config.yaml
hidden_size: 128
moe_layers: [1, 2, 3, 4, 5, 6, 7, 8, 9, 10, 11, 12, 13]
norm_eps: 1e-06
tie_word_embeddings: "early"
optimizer: "adamw"
beta2: 0.95
train_tokens: 549600000
Below are experts of layer 10 (counted from 0) of a mixture-of-experts language model. Rows are named router (the router's row for the expert), gate (a neuron's input weights, with its number), up (a neuron's input weights, with its number), down (a neuron's output weights, with its number) and show model dimensions 0-127. Each number is 128 + 24 x the weight over its row's rms, rounded and kept within 0 to 255. Numbers have three digits each.
After each expert's rows: "gets" lists some tokens that make up at least twice as much of what it gets as of all text. This comes from a sample of Wikipedia text that the model never trained on. Tokens count by the router's weight.

# expert 21
router:122090123166185112156105089122139168148108154105099138154117146099135171130122104147123138085099125109118174129116130126194118143137129123140116127138106120120124134176142136109098148142124133134129144091097097161074143193098111131157143117123157138123123161126165165107162108129117145131134090092154138133133109136139139148149123142141117131052145148082140118147144098153126120112152
gate2:083088126143129137110113101161101142106113149082195149121113142138125156152174131093096174130116134129119178146153094173130163074106129115146133116073145107135141183127106093141134146135118132143110100126128116114112128144116088126142107103124124152130123130103099118072139138115154136119152117097127119151106141141119139106126151141122114128098104157165164142106165167158108155103104
up2:098150114162141150129131109128124159121174106110081169118121132119117169116125117147171138120120112098141126120132096124099141122090136112117098145133099140072137118078173101115143111164136122103086131082106136104117157096149150116119117106102148100185190158147170133111124146130144136126129135148164096145114142112148108144132141134135149118169120159081123099153092130137173104158132
down2:144121138109006134095112132141113138135136134133139129154128114120122119132171122132143135154121154146119128102163093117154172125192141124112161141128108118138100138148144107181096137154125150138155127193109146132170124114112185162131140144152167078134132118140135119120176110112129104128142119151127123154150127130133120110109138125139138114110113140120173151138104145131152105133165
gate3:135108145136133135166178117176146130111127152136110135141137144121127102103133090149175115089123091119121120134157147118166088140111141112111094110129119112168154116111140098132105143149106119118084140105127093180131140192113111139136146124099103148144188146179182105145191107128144133140149103148134124139154129153112110102148143164160142108117144160140101123152149114100140101123153
up3:141113152149123119120139110168164104124116138129078113108118121124137113151115103153134147113146138133119092129128131130135091129092123119106069102126139082138161142093105067138133161135131118127073104104145127175148151158110124134109166093125132168167132136133165117109115114107135137119130112112140136154151178174104108123172117118120135175141174158109136114133136101116160068079130
down3:134132134144143145135126129080135093176145097140111138126151193093118126131087149132158130090112153159160121102074145136135145181120152147145176186173104128141160102145157138124111153121117140117107132129112148110118101152161147124154108115105133145113127128156114112113113146133114138093112131110125143117163041125114080142125101131128144075117161156108127144121131144127118127156110
gets: ".", "\n", "\n\n", "2", "1", ", "

# expert 6
router:136113127143167129191113051092114174136155103108104145138121122113145138141123108131117161138133140116106145124120138145155150095161122141140119087123087154120125158144107136144099139144144122120139119145099113144141108179135150097105138092153136151144123135127154134104128093125111143129150073140139139114145123109141157160151181162175074127089134128080152137169119162144135130091165
gate3:097132124114181114125125075128146142082159140175164117120127138136146083117127148102176146131134153145115104131109137121137097140139154111149153127084169152114124159096160157123174094073128114129081147154146140120130115157137121168085126096128125144135163133136117113137116117162119134101146124126136129068098134090105127147151149151111100110111126195102132106139150132095121113118101
up3:106090142177127102111118100107156110153108110103118137113104152101144116116121133152165065112100152115112131164157123105134134101173082137130130100150108151110134100138136093131158150144113093143110081129107107110129141119124110128103149134138159149133129102122103119165155085152146126126148140141128118138099132122094087110093196125165106114080093139131175142113140144124174119093095
down3:160106175145076186136125160182112098148127112148145121103138119144106151138100178179133140131123134116132099083102133119138114137128126157116075131119086139084111143121133066105127152143120110121122127108124104166128117149168105109157073134152126131087117113123123125141118099135127122116127124151117176140094131117114119118090118135189145094165136148086125122125114139147164131116122
gate4:121124142133140063175148087135151145129122143152156159112105086160117131127090133138141150158094097141146091095149138116131118102095113097085115125135107149121151110137118159128106201133130142140107094134131180128106132122099170150160141133119138143140117157165140134116149116123107152147143130106146099133160066174151161147115139093119158115131103111120102108129128114106093084155119
up4:108136101114182089135150105124126154148167183141123174129112113176105142138084140113134123135092113129123168120129117151104125158137096135135152125132107156180140105151126149142112184101117131141142088123117184109157119167101106136133107097161115144150137165138179123137103118129120123109144119142156131132154106126142120122112174135146137130075106126071131100110089121107087127145148
down4:124130130176141150111132136090117118142156100091140111150140182131177128140127120068097116118089098130166138137111113120156142123135149127171123189139149144124112073113161102156109128089139135125153107090137158140118173127126141131074126120127132103158116136131146113122132140097081133157134124146154120083187158103128126148115099101111114170102117103138133118139137174121135100145109
gets: " | ", "1", " ", "2", "–", "; "

# expert 0
router:164150175155171111144119124125155141143087163141134148159083096057131149127102134170126162130111122113119146088141123132143149134154174149148139116131099132101115104136147109137123111114108138111138154103120131151109156143127120146100140100158122128133163105132145119132116135113165130213095131131060109074133102125104135183112143153144123133117134138129132115141149138139122080117154
gate1:143106140142133087089125131164120122162100133115112100134143153124070137095157113136102136141128128108114133166149114154118156130092139102143114126191117157131153124099115065181135107138110136133114144136153129146171109129105134115106074101158139172117106160094103079153120149131149125151131145150139143106134116171091130111117141100070127149175098099128147127148122160134107115112120
up1:124137139165154102161103111091122110087119094096112166095119113124153171102108119107146112090144118127130166184110116124187140114166159132121123085122111142097099143109119144120177141127106159114126103131134145135130133108118157081077137129139126072100144122125133114128094111100142140142104158154080129169139127147143101127155124142094111106162160150123110122114165101147135086117133
down1:135098126111169083167160110158154124135164138165147119141137199134132100125099115102122153114110109168134110114147128076153170131092117148108102127089146110143165114154148122124102125200144120138164119056140145123112100121106124153153140135143112115140161138124154106099138115117127148104129107140124161119128130100108107139097097146137138133132119134136166100107154138106087150175127
gate2:101098144100141144114122125177118085121126120130105108142101110111118117138138147071139115151120152142147119118134129152103109135145123178137077140134147069153148128121115141122135139103140116111072152134161177169143090127142136171174147110162119123161105104161116124117100109094137083150084125125139128086110153104141109143126096129161143110120171159140141144098107132136176160092130
up2:155083146126136112161080124148108111137105112150098132140116089115108110109138117101122137139140151116119103173074116121135134161161128156108100146125118128146097117157149156124108134129122115153105164108143131145133112128094104139122133164170141124100136110134114122129110082073151077163078103123095104103169110165153131156136152104130116164070133109156144146107108123149132104067139
down2:119117110110067120129132161095155146179092121092122104161120150104095107127170103159133114150138105145178134179129109153116136148144127154138138137087154169092106112130131128153107091137137112132171115135148119157153152108154164121107154165131174073142091105097113098128134145137139126115142140131157112154142136129105161163127161147080120143155113123125112099090115108139115119148147
gets: " s", " P", " p", " M", " S", " m"

# expert 18
router:129118179168191089127119051154158161118145119125099132131119161124117117146108156135147166105149128093122141105143105104097135080131133130155104142124137142131112119172115151160108174145148090133125138080114118104102125156117147132102139143159152094115107139154138145096109119088102136132123106108121119093075105130145141132118140133119100126135107124090132125187133106104107109112168
gate0:153110143105154126133152118124121123156152127130124148122130170102137104138081110130165118142099126107154132118118100152117167144088107124096130133069129133149123105154100093128176138155128095132156182069135164102117128105128128149122152139139140133132071153144118120096112117076114162178119142120153125104095160173165108117113101123113128107151137169135084158132131105106138116086116
up0:122121134113120132160144126133131136135109122108130110183119109114139117138132098160145156169123124148151152102107166121129141119125150140178062141142112129100114174154104130110096156103101160151118090139122122128068154149070089159138114140154093137129152106078114155090121094119141116088162159108120137173106116108131151140138121145111155111126148128140130120096161093112106149128073
down0:142168126133105180136164163156149129155139168191087082144140131105112145123123125119112141117153096098116089112116122128141167138111147114101162128141092142173145113114120110135165168112151097132099098147108100189142146141137128124113117112152148126112080129165161114145145121163130154138091101131122092116102128134093116171126135129144107124109111157093119140127112104102135070148135
gate1:143142131086128116117109144139110105161118106108159091121138161145200138109135182131118122084108159130146111146121137142126132156120160108145132184117158179120108111183093158139084112146138172107136128089087174131113111114170144132111119095076157138123120110139140095129140159132135146142103139100120087142093153108148150132120132153122099133125151131158144116149154163139142138105113
up1:125127119107106142152115126096148150118140177126120149126145131158143168175143116121161140065121142114142135135140143160137108173128126082133097156102121146192139095152119097145136122134136148095127134079112131123139142107146151105109108114114189117132074126149132136098135129092094155168128175121102105102114088133116147116146125158165124119102128093151154096119142143156142125125070
down1:155078137116093108118089117142122120093093114086149106137132114119162119159134110088112128105137162104100114175164142182127090133110136107103138170138115127122112111146109132102102113134082157100102113088127122118155102132142130097163130108103116163162171125115115130141150125117116177135110114132146103172146099092171145084169107130102099131103157093123133124119096149113136103132122
gets: " in", " to", " of", " and", " of the", " the"

# expert 8
router:113123185124177088123126078114138116102115137122121142136122131101108118115136102106139120154167097112106121126136131117122119098142134129130110125084074132116140162122118104137118129168150050138170148115126120108110168151121103151105129104118139091137095130145127174119152143132125137120128093128093136118076091132147143129136167137110080166099136128084143155144175085144120104105169
gate0:142156133093139142149128069138152108114123136131119159081125146138121130132093126078138139083181100122089108072139107149127139151147127130172138157126127110131089167109147132145150093144120137154100151143101163108138120142057143135107115125117128128110123136146148139097135144122109132085090072119111130087094148143127114151140153131080130137105125127147143144111117106105130151060141
up0:139089112141109112134131168121102160176146152103183145106145104136142112139163114212125121154077150138112141128136132150127159098096117116072112119156135135109105129151151121092120152138090133114100149160144103128103149114141148127150134173095162150162114132077105103156138130110157155132134183158162132134130122108119148134121114124154140109111125131124136089131093129106139133178135
down0:132138153127142103158130123139121144100095149122109140106102112114118130102155131171110130154114103116177134150112124148090142096125121156127124114146127133123130113147122167171135141111129109122099128148086127140106173075121184126109148127156095123145141147154148171115116050119134126120119147088080079155160126127134128134187166142166127090171127117106127097108117095133144094128103
gate1:094147126126126108111119103158166151169122127119131141137117114128085143162156142108137143152150129126158101145156137137143113156168125145124118144121122090110168160139173139129167144144127110154156168130132104127148129140123125183106185097111105127102130135152092138161129144117099150086145115128123123125126069120119099071116129164099133106174078136129123088163180124101146096156116
up1:127101109180110121142098147103098118161132177114129127147158136065129165107144123135139130118150088162153134145118132101117120146158085136147139144125148139133124123131161136127144079131147138123126124126097106143160111126067122092105119139123110078146145112120114135141103122131135116157169160126100135165067119137112136125148060130145161109140142108124105094158136177134118192122154
down1:097107140112143122108120140142137103118104104130111106130120084145124119107095154118136129109158124072145114124176119123132111135156115155136177149107116091125185143120144153131141151146102129167174127078126106105150115124135098132158149137093125155107121114142089137149099169130136132111158111132115117093145077101168136086105163142065110122197123136126120110145150104101165111118127
gets: " was", " is", ",", " and", " were", " are"

# expert 15
router:124098236138153086184115063138136151115134142137154127160115140150101166160133096178115162127144143120108159093139104096131159138137135131103148129108123127152131149144116106117112134153156126134142146123085154159084122166103128111107123109111128126114118150141158100139159136139145134141148135121121119116100125122133166141133161127121065108109103144110155147154108098150130137123142
gate3:109130130080124122137087139140101115138136143133120106136105105144109117152081117135146139103104140131073123109129131110094100113094131161116148111138115088158149156169115153128129118150095138135134141139121177135099111152132163107129089152133121147123111090134133125128116132151131153151152084134126140140145066184125176100154140121117099148130089083088085175145090127134092117088163
up3:137152110107115130123141125138132142114128144143120080198110122108145116125117088169108131108105164145119149120119099164113117063145143108154163115116138122117129149163094130148175106111102093091121123121146102133106137165141112099174153130139108175115101134114139117140106176120148158148106085191153135147130112157150154143162129150137093126135120117077128136142117090116118168104119
down3:138129172144121168129145133148123128128182151116157109145120154132116124181132118141108100114126106131158080064131111118130116101131134093146100119146096119132114153167184082127119122114129101096155092082156132111127106128138150160119062111115113090107144184140160096145156155132111134120118130148159109171137161133111152131123167150115136109139107120165137146109104129105104133152105
gate4:157151136121133098176139118173111130099098159079139199121104093103152121124122101108094137161108118134095120156133152123114166154098109131091142118123120136116118145118096132118151112131107164155119113134162098140102117106106107134152145109154149126147096093098099126130163101135105140151155154114113123134173150130092172160140164118150120123139095131104125152098138146171160186126153
up4:149132145141115092148107101141103181107100102147103170119135076110110131131121112099095122141129129137120141152088152122168150139104137155111152082140119128112111145151072122123123101173125177133131083154150068134111099097123115142158171124162162151110129134121118142120127126151094140166158133123097129148156143147148166106118149118100120113149091166138133164121163136160165151113133
down4:093132121115190178127115161138115136108144118158141149130124136135163084104158172143163120103140157105147197104117147072100145146127146145133122109145136130110121144092139159088130103107074113084146132119133116155162167120132111091105096114102149113117128141149126097130092102147155188133155142139145131133113147137105112132137088113130117141158159118085117141130111130156152152146121
gets: ".", "0", ")", "4", "5", "7"

# expert 17
router:142138184138187068143098022071126154122125115146138114130145073125104093108105089170114153131141120118129150119131155104127150117146135136136149098160103151086120155134124131144134147126178110125119165126124109165108129157115165102115159111111130133098127159135165126109118103137117124135133113114110133131133145118107164120130139130143111125120157124114140147170098097132129122100123
gate3:137143150126128098113107105155111086160155094114107145126156100127122097138091171132126121137136095149117118161174181118092140138114114135102116123171084145165148130159119122111133132140120104146149160145154158127126116157127142137069100145130163130124114086115162126146165095152153073120152135146040129142135167157142135118154166094129107126104113133126116126116100132131151139138148
up3:121151176150156081110143127133119151109095086077137131153140107119140127116127121187099142112085160115126104167158158169122115127134126119133151164123123122137072150110121158142165126139127159122116172122131128116127126126113131144162104152121115124138152120120150146117177150103131116173111160094125131138123151155118089127118147088068120114174118111137105185153141125141086152155098
down3:186135159151103179166131142129082081130128133151153130171095143143130131149136109122115103184107129149142141131137140151138128138143125113133086120106126137086179143180123154122159143109154146110085154112095131131099156131150126089145110129126110113124127156133126115104111138150081101094157103127152111123113127099105123134098123078125140120130083150128189097131134150093119153126089
gate4:106145130147145103148127100087154113166131122106165097124154132143182154105139113117122147120115110126166134151109091140145097135153103107132154150169147186092117138069145093134147158118142177129145108122127140108161124111107120099147108139141075145109113121107151105111103080082138091142125105109139128136101129101084136143137154135156149117083137069138143115164126123141143131100109
up4:155152139145127158105131141130107095124126102143069153107136118120085092174083173149139133139096129113115132107115144112092152116099145120146114146150134130145121084144131197156145142124084128151120104127148087140116104093116085113172112134144119125119112114144139143104147123114133137163137153103092123094130153139136120148125118096074138125170100093120105087162099177130165152121114
down4:128151134139141116133160123105153145158110124105140115157157104144108158123134073094117155124105069134134134123112117082157117110116096096150142151123131139158139130127141128128156183078155115143094111135126117155140132135146147146122162132095112145107158078162125131148162111107123071133116122136137122079153128107152167142132162107137100102089190161172149122142117138098107090147113
gets: " |", "\n", " | ", "0", " |  |", ")"

# expert 16
router:121106130162178097179148122106140179107094129098116122153117097119129134146101076134117170122118085109110143125179167073154147103098165139115111106131104161135137152172137104142096142143133118115119117106123115156129105127119130162082146127119126097156140136107117147115155144085099145126097120121119110129156135107147127164159178127090118144124137110094148145172122100095140107126158
gate2:121138117146153120117157132154112144127098086128136102138134138126111105122128083080124110148119101122102123173116112127124161160157157104101121163127160094131162147154130171111128152132144121090099111103172101123107139105150104157100127142105111087141101191114103159108094144074114088107092173100140081129119107099114071161154150144112121150132115129159133123121108134138141123108128
up2:112133125101118119097110138124108112100157134096110136134123115092095157122109127142112078125127112125156102148141110136129177156108110111102088156128109119126131092096113126110178136118108123147108137119155142140139088113125164129148128113164166043171146129130092133101098122104138152162117184096128079109091091102103087117132103104121133115168130133115112116117117126115101109139079
down2:112152080142132136133121169129132141152127136123108063107133101136139133139115076172098141125157121122104112148127176047139087121127114145152173116119179137123151148152111124173088149152123087138129102149122135105146117131125133136077124142105126130094151166123105104141132137137144148069163132093118135174143129130134143109135169136164131109114095122130136127118139123107125181129137
gate3:126110124073149128134152126160112144170086149088118120075161128146107127138123072143109121126173125133086152101159087127145106097103132133111092105127174149084151155144105153122120204135105105119128116143149110128094118086159138111115126087117100150145140121123114147127137139104150114118123180116096126132150113094145131110130136136125080139122107099107107113098158135119103114155103
up3:126105143128135097210118138141112171113096105114160129109096124133113179134161108124107150095132115106099119172130108141137134100133162150118099144130153156175117158155136144156145102142142128110208127124094137121140127122152139142123168154155111146150155133126170132100142123090145170122099129154119121171121104135095126137102124113138112089119144137116139142167161155174131148156143
down3:139116089124069109110109111137146123156138168194097141138103167148108116125108153085151135143086121156134150143113149133103134166132149117148120151126203148125140086145099124123123149106097124162137132109110157152086155142116098126139158109150111111103080132106150096143110133093114112174149132134143120121128100129142137125092133146138085129144133087168102137117141132141136102085165
gets: "\n", "| ", "|", "-", "==", "R"

# expert 5
router:099083156148184103186145092135181155113122137094116143131073117069153163151121103196147127119131140138108107130124167076154109150117166134127129124122091148110117133113130108139136151139114107139164161105101143159122120129126128132133143110144145120171114165110161132090127118136119156118121117113115116139127137121092157150163104109151101151117148153083152144139151108116143148146145
gate0:108106117116125141137118130117157130131157138105099115115077139108121127108141127184167121131172152125107125138162157104127102137114168133164125113078115154147148099114112123098107106098125160124123127138126086122083135068151102111138160118203103149130096164113131120121117085150162097128100135140130113130100114149094121113181115123155137138141108185106105154104138147130108120084120
up0:126136124129130095119127114118135124084142155126150118129128123143114113135115153082138127147135130136126150140090123137142140156182135162151192108176155123157139119113100153106086127147096127110088106130155087121140130127160095095133157178124111121065149132084152149099108115122093137113163165129156107130131143139118106120088133148132144164071185114161153121113102142155118116090130
down0:176164137114143134174102140175089097104117123103092142132122121141139170107146160138160107124128143100140128167157135138158089163129156172135092114144119111160125146132152147114138126132140106137123157149113113136115149130164125115161157099085165111086137131183118148161090144118123078126110094159126147129109126125111148116172142159114139100180130112084118151122171117139140101118142
gate1:162158113121138123128148146149114125168135107165140065184111128148122101129153164132082132171142116108121134158073117151093102120133133140108125127124176110149149110163091093082111112149114103140115136168126085109119123148118109112112126084111138151106152146097131175120152125140130154106163105160141142147094131073127124120127115148156110162131143105107124121128118129144102183149156
up1:161141072126147156105155104154127142084123141146109122137112128152199148086153105078101097128140107173150201156121158144139098072100148120152118111114099142159114108116104134121117125138134113128153151164145112100149134146128135114132170140128107165123115135104137135153099142099147150134091112115134130072119138120126135093116122119103139144117125119137115108169083096113102117106144
down1:145131161135224109115132116071090119158127121113103162112152137084113155150108097137104117091124143115112098112116137088128127132137134134168144123116152151168151165118147125122109150144111130080133138109111120054156134167108146151125134117112122113128129109123146163097125166139104092134097103124121132085140134123103101102158148135120133125069142152132113100088141116120154116121135
gets: "\n", "\n\n", " |", ".", ")", ","

# expert 19
router:118113195136177074113145060150150145118123099092148170125128107123123119153127128122143156121114130108138120111157112082094141110137158137161096144149127128123124138168127125164120146155149102110149155102143106100125144141094154161129118131146158095131080124142125145086126099115095124140129108101111124102096130157164126127107137141130093164140125155123134154176141116124139110092197
gate1:128123109178152142124123144122150122145173103119131109122156170120136142115138177144108113113082139110173090146172150137146152122137123166120115109139151118084191080162176125127111089108128115106119092112095125126125161111122140116144073116115142104136158103133125115125165148120139143101146136115083112146092139134112091113127124130165106153137103082141164121086104165142144148106136
up1:156172102158153177107116116124116143125160142176124139133115116129143070077167135127090120148093129123166164137138087157121103142156164142135118125132132134102127102121137159129137117140110092119087132108143119131137144161141120109115149081113088108141131162134170124086145168081094131104111123142098108142138167129126121117124130133193153148166140113089155110116082130134113132120103
down1:123132121148214113128162113136115115116116078106134116105174157124149132170167131111158100122101138124165120164130146163113144115102105167127107103155116131118108123149141111173134086140126116098156135084084159058154151095135141117119113129127150130118128097140097149117164133151146159139132106112104122071112119143124095092116158114144114129155136164122128162108141120115126132149150
gate2:130119147120141093112090125139135101157146148132109113157118164142115119116177127131097095142150177133123141142139122123136135153170165160135149148084119142110140105159088143114098137180122135125085111121117132110122124153096138147118132125115149096109148129145124162143137127083124142155124117148065118100121153120108173092086131101129129158125116099186126077171109096092095110102165
up2:141178139111178201097153120159128152091079096142138191152165123103156140129128125145120145080134152107059132122126144126127135070110136122134111109140127138121103116111148134136111132139142121143153156180143134134127138141132152110136097131100149155118167139117136149079128137122156123115125141140129150171124160119107113130093139130116140128129155115128108095094092140082134163090150
down2:119117110169190169102081139115124136095164154136101100132119110125129117115135087119119116133136108169110154140078143129104127127103144099081163127142104139157133142106135105162129146126177136109116120113156114188091135109126135099145152127123091173124104141110139113158153123154135076111116128135143137137097120154100102153133146100100100130105133151112067172140177128127109109145123
gets: " the", " of", " of the", " The", " and", " in the"

# expert 10
router:170123154129189099144082086110130126141136138095098090122126126113101126129098097134128156139127138150097156164115135122159145118085156136120142115126081119146105114127127108143150157113110126106133157111138169126137134146122155109128132092171142137104080107127112139109162117121100106152108114119120118134116145146137115198166145189129098157088144129081162172150126130161161139140153
gate3:174093108127130155096090144124140083183097128145087112129130133138166132122103101129169138149128123092084174143148146121123150105114094105129127118115150134088129101127128162139120131123144107102111130128123135135103126102151178106131144156146161147138107108128109129147118115155157102163097108174155093124155122139145183093120188089149127157110150089147116102124091113102116100119121
up3:132164120133119146126118116149141193104135116151108168094169119109135147145160143118168108136100124116169100138093121138151104119147096169173164121114129123118118118139136120157116171139130094166134115109176101147130123064161120143143160070151130156124106132099085121172138128110120124135110094136130135103109122155152078173152129101151148132102121134120150164114150138111107160115127
down3:121127096112140139147154172123115135150089074154171172129089088101144166137101061136087143110155142149088151146132129128110091154154140141140107098117135110126136118154112134142128141164125167154188157135136128100139133119128109138127108103170076158139131119124118129113141142096098165109128106112090159109149151121132134084140127157122148138118117124160153120166133159102127151153156
gate4:145090139124136135103132123146118105088130112140160134118155138157102139132122151150128142128117138144112150144170109135125099126108094131151150131105137073138147125125198100109161161138155104118149141126126151138136184113096155155147114092174138155080087129077108113171161128104111092142133118103112161118152126158138112144139142141134120085072121128103066132144146121124153169107132
up4:112147138156126142148140140154100123142134107089135145120163123118098130145125129097105100134129158151158158150120120094093130156109111123130071177132121133110127128060094116125103143125111162123128103118125140112135117140117117099163135137108146129114194155101159100111101164177086122147117191142152122130090152146098151099107090134146124108126184156116151127123096109127125127169095
down4:112123135123132127112167121140112142141159122088160120132130189119152120123050187158142169136125118127136166135110131103106148159118122148159113116141115113099124173122176139144098107141128146151104174168124145161139121110109112096138170145136137124145143109115137098141142108097101115163081112089126115107149135096082124152117111129108095170145134123146130089108139154171091136132134
gets: " ", " (", " I", " | ", " V", " O"

# expert 3
router:125136173136171090132127100123111163131085165055108125185114094148158134120099132115168134137118069132134153137142110137155134120133132135128108092103090138140137121124133135160126120117137130133127139130115150161111129187127094137122112126175103125147126132112138143071121114123153132108120146092140128059091126157180111126177135155152115093128125136128142143143165105106133144099136
gate1:122115139128140103132117125139130120107177159092125142140143112094118144085104157111139107147148123107117116175114120169145140174113149156161147095141111101127164128094105100096104123172071113116158115129136096157091131165137115156172143118148122104144123122170114111129129161162119131087102118067147090101102121115153133126086130153158121080119141163134109143105116127105117127088151
up1:144098126116144143120111151139134145117172144116154080104122138132161101126138100156147076164125120141093115109119142118107123115168128174095157193133133120155104159109095155108151138151153142111076102141124171116141096143124166135129130159098116132128133126129149107148136144173159073148116126117122095137137141155136136103143115155171096143058144094146132122109092143161143131152122
down1:142157125111103110118104117135131124119137119144123136172073157128103113139096128144113140152132125121114069105156124121134165104143127134124092134142148171114121154073123176116105142110148144111124117123092120126133134142149086082094102085138103096123116116104123134099111139152115150152158114122121176174172131094083187093137126168143175120108117166160146153129112112127167136139110
gate2:105151118153121117146150128161136115115097176136147147160138163153095115129055156099089175125117167150139112140154124112134143091149139174116074058117147171116154144140143109150103100114124144114133149097133102139131121130158168143140119149120150156152124131128148147109133146142165130133162135141157116147132141083097126096116175057139148109134118144103126132108129118111124147127127
up2:171158104160123112127132126107130128121094134126109130125123132102131103144191102168120126157091140105122151143144118107104145104147128084140132165163103129142076128124106164096164115127156102148119104139107167120147147110114111131114167127128103111145121192128105141094158140101098133148166143109101179136116120161166146139104098117127127181131132069166133121120144120163119106102091
down2:105152138097156108141140085127138132148092158107132107128147136140139129149156129142093118179145089063142117175145130132110110123120145127138139098060123128151129156112086101139118138119078168096145135141127139131149111126142142148127162151154129105153121143126156111117084148128099146125153094149141111120056075117085117073169128166144131122127134132129142137118088119111120156134139
gets: " B", " b", " G", " L", " F", " l"